{"num_hidden_layers": 9, "hidden_size": 224, "n_experts": 64, "experts_per_token": 3, "d_expert": 64, "d_shared_expert": 128, "hidden_act": "swiglu", "moe_layers": [1, 2, 3, 4, 5, 6, 7, 8], "router_score": "sigmoid", "normalize_top_k": true, "routed_scale": 1.73, "balance_loss": 0.0199, "balance_bias": false, "router_cosine_scale": 10.0, "init_std_router": 0.0318, "lr_router": 0.00057, "vocab_size": 32768, "norm": "rmsnorm", "norm_eps": 1e-05, "tie_word_embeddings": false, "optimizer": "soap_variant", "learning_rate": 0.00316, "beta1": 0.95, "beta2": 0.99, "max_grad_norm": 2.0, "batch_tokens": 32768, "max_seq_len": 1024, "train_tokens": 314000000, "max_steps": 9583, "dataset": "wikipedia_en"}
Below are experts of layer 3 (counted from 0) of a mixture-of-experts language model. Rows are named gate (a neuron's input weights, with its number), up (a neuron's input weights, with its number) and show model dimensions 0-223. Each number is 500 + 40 x the weight over its row's rms, rounded and kept within 0 to 999. Numbers have three digits each.
Before each expert's rows: a language model's description of what the expert responds to. This comes from a sample of Wikipedia text that the model never trained on.

# expert 19
Description: Measurement units (km, m, kg, ft, minutes), degree signs, bullet and dash list markers, section == markers, ordinal th.
gate0:534535455525514494494453543498558504427511542504546514483488528412503493505507508456446426566464487548531437497540565564461514497495483441493501455463522591490512448519491434475501490454526521529441562458534499575499484480492527575431396448474525575549454479513466467575499454509526480426502533576524589459519494525473512528556556576512479484418502484478532515453518531505506475489420442506532538541556516534485431495563469485489526507486549453508473484480518487513482551507441464507482469425484545482523462444540573471524493524528461459472542508478496473355518455491509492478532584452521533500498511492562460520481500512540544537513499597580466535492518531509519561502486
up0:523505457481441510526441549464543516441568478468463532464458486499537466512524536449520467576503480521503406478488536528498431453446488471521463472437478487460559431510524463495524449439486539522475557517493458495523532493486544501469543456557482615462470541533450461521534505461507508434461419571509552437486547553514479539581458504455468475485496491533485478456547546483487507500489494520611497450491500513479499443543407569558588514515538478488514493544507448504531571546520548540548449462509514465504517485525537505518574512520516478473475457518598501437492466593502416501507512452530537547509494503487476480441522527527536566463463541602481517496515497484477503581426
gate1:538517496514506467518487506481439546468528438515500458525524503468472530509527474482558428468487413458475402510499515509555510477424526515433494536509495462531531461520473505504503485540523502522494523516494481550525521485450399486510495433491481506531497540505484530549583468534533512535550516493465478449551557523540505477560545514529438458520437461524519481472511541469530437563477515467478516559447453436489543433563518462458440559584481526477540452510457544468466537506473447522476419494538406507432478485535500497563595566566548489496483440439533398528453495492532518530546544413598489492468513488488547496452437486497463541571510538453519544576522506468497499464429
up1:470447546501447566510529515486538490537549538546480532503527476519499467488441514556441566534503622520511549511517491502483498545553504438578513467508456531457426540471554526545499541427506472468546507475482517436457505521566574507493534529472507458417488499525504510493454520542462502519445487470519541522492496508448479515482455436472525517531565467439479504516534483525488518489507484544539488433601508565500460559439459506532508437456530519535521565537489476465527506457533540441533549518467543470484498486467479531501401408461438560482520498502466530489545490524492509450467448604433509534506474424505459524535579525473560469414451463492497457432470513590428534468523
gate2:540515480541482480491521534584472451517508481485428429502496536402468550518473512502382506502535480500497582500475479479525512462518452464542432498500518455543475509470507528518467458500536440558492577405566493477572457526561608540437526477516480474453486530460510409557481482489497537492500498530461446497556547574584546508487527455562461544472490488488513512533437568473530378521498561491577468462564455486483505525507454497462473571433495528537498496492514492531491529554466542435498516484562528497467431501553517460450464497517496567481523494437492454488482511515546506484541504476483527516496481511462517498484494465507564551415498444489454533482487495485572549492407
up2:458486516484547512505503491457522496488482508517533542491542505621514472459515510508615447499462514468545420472459540540484457573437509572425534466472485536515495479521433498465532502468468568418553442551473485542467539506431382481548470579477485543496533430530499617445544507546499458518501473476516547508447472455408472478492478544468521503562536525516465459491568483507456599519524464530517544558469541519509520482490479491559498417544500501484471513528509504476539445453527449546480478528439498517503546501427452524525484521485519416487477489559487532555504504493480490533464529511489457428506438477498568551505506506495436505573502583487551462504534530498485480529553
gate3:510491489409547516489483446469469492480514588572468497488485426469484506522418471526434511542517490527544590532489498473508536492478473539450488508482469459470478503435512496487486430499456507563540497593509488469474583548484568481498511516454487532521530532526488450541511444541458500488530531515446537516402443481499487531454521490424484604494536503530556478454523507474544461478464520538532500491561433580459549532534537493497543493578538482535471508445528425487504491538557551537507542569418504489560507504510606510539483470588472425511520524521504511504492513479436506501459489496573506462503480410562553432587531514524458527455482522475565425467497515516494491466547
up3:506476403451495498496454464450442552471486542520510474535501496445540511473441563467486516465487460432525535558552523433486496475521522521495521474472546464512532466419473566527517484483451462550522451563503506483465478489471532561537474553452448514469512589575487443545509514556540471467540549463470504445539488523440502513442533495478513594511580440461588444495560477467475475491479554541507532431545505518534523454498527541507483495583580505532468485484502541446511476534521550523503531523402517491525394533526580513474532530565494451497495462591571437549457493522449471527495463474607473440500470479540524518510494500488570496466525505545492536481484524513448532456476
gate4:532510522552501514505491583462577480431548489475495447481449462469500471371521421517534561520556512477489455472442469527551509479494427567578487466463428423550542524415514412538472522537493545540530490420468428502499498534473510472529470501449476532498540438515526480547540506528480495538569505481558431543460458515517479518493533562525470501499540529472515475524534444492528473469470502515495504472457493483514548573494519474480513497479454521515514535501572500445515438510466533477561522495476533436535533572477535561455544473564424510477533525522485477498441463436509489542470589538490513408433562487549478484545518492491489501505468485520478517465446554583542455586456
up4:562477514549504515547473540450542491525562478570534434492462527492516423423504456523565542472591564452510473478463451492575491455442511533510457505484474491544564486480494511549488526465521496539456501406469456514493427526471479459567453455459438518480515465522539460490531447470533523521582523486589446529443452566492519451463622530479451542501565578492557438514544452533510484487486501455513489496470453449467519565458516536463509485517503513528566504461513534502502436525460505496539534495376508484602569587511521505486542520567490494520528522512513510464476433471490476540505496476497516436458536489531531517506504482462522518484512521511496523435395526518546510538494
gate5:464561515553578507493515467550471524456465502491508437547463473521522538465478497492454531497479411488488491466413521495544548500459448520459602424521532434541511465490543526495532435525461556536514491510544521559554552515502484547458554528462473524529480497550506469541546412483516481538538516470480477510483501547455549518491451475509511535471589432488551486463492585508489426500443508550495490602511512469603510511532490510514464510460492492480485454430589544470393538561510492455483524557458481496496426525510530499481515532504537503518469559438448476506533498518492474483400524516542506499482483486539568548436444397518509597472491502484497509451527511479434562518526
up5:501445502482443515504471518469529507514540530493545574503549525519500430513512528455490437547506563512495510565564477481446442486530530481531437547471509584439500547507439493456468527531478425477487535540466530423422470497497534412556506494499506449420511482418478545460422548518491564516471495575532550456542477476522500485483527569513524455560434542530448523519512432502510536489508500499532491391516483575433469514483451507521527481501535514556483549555374520507561486450525503554507437483486500478533560520454495492543507485484466558486486473521503578480473490464488512520527501468442570542562516505452483488572573578473488466531556513508509481575464543486527423483471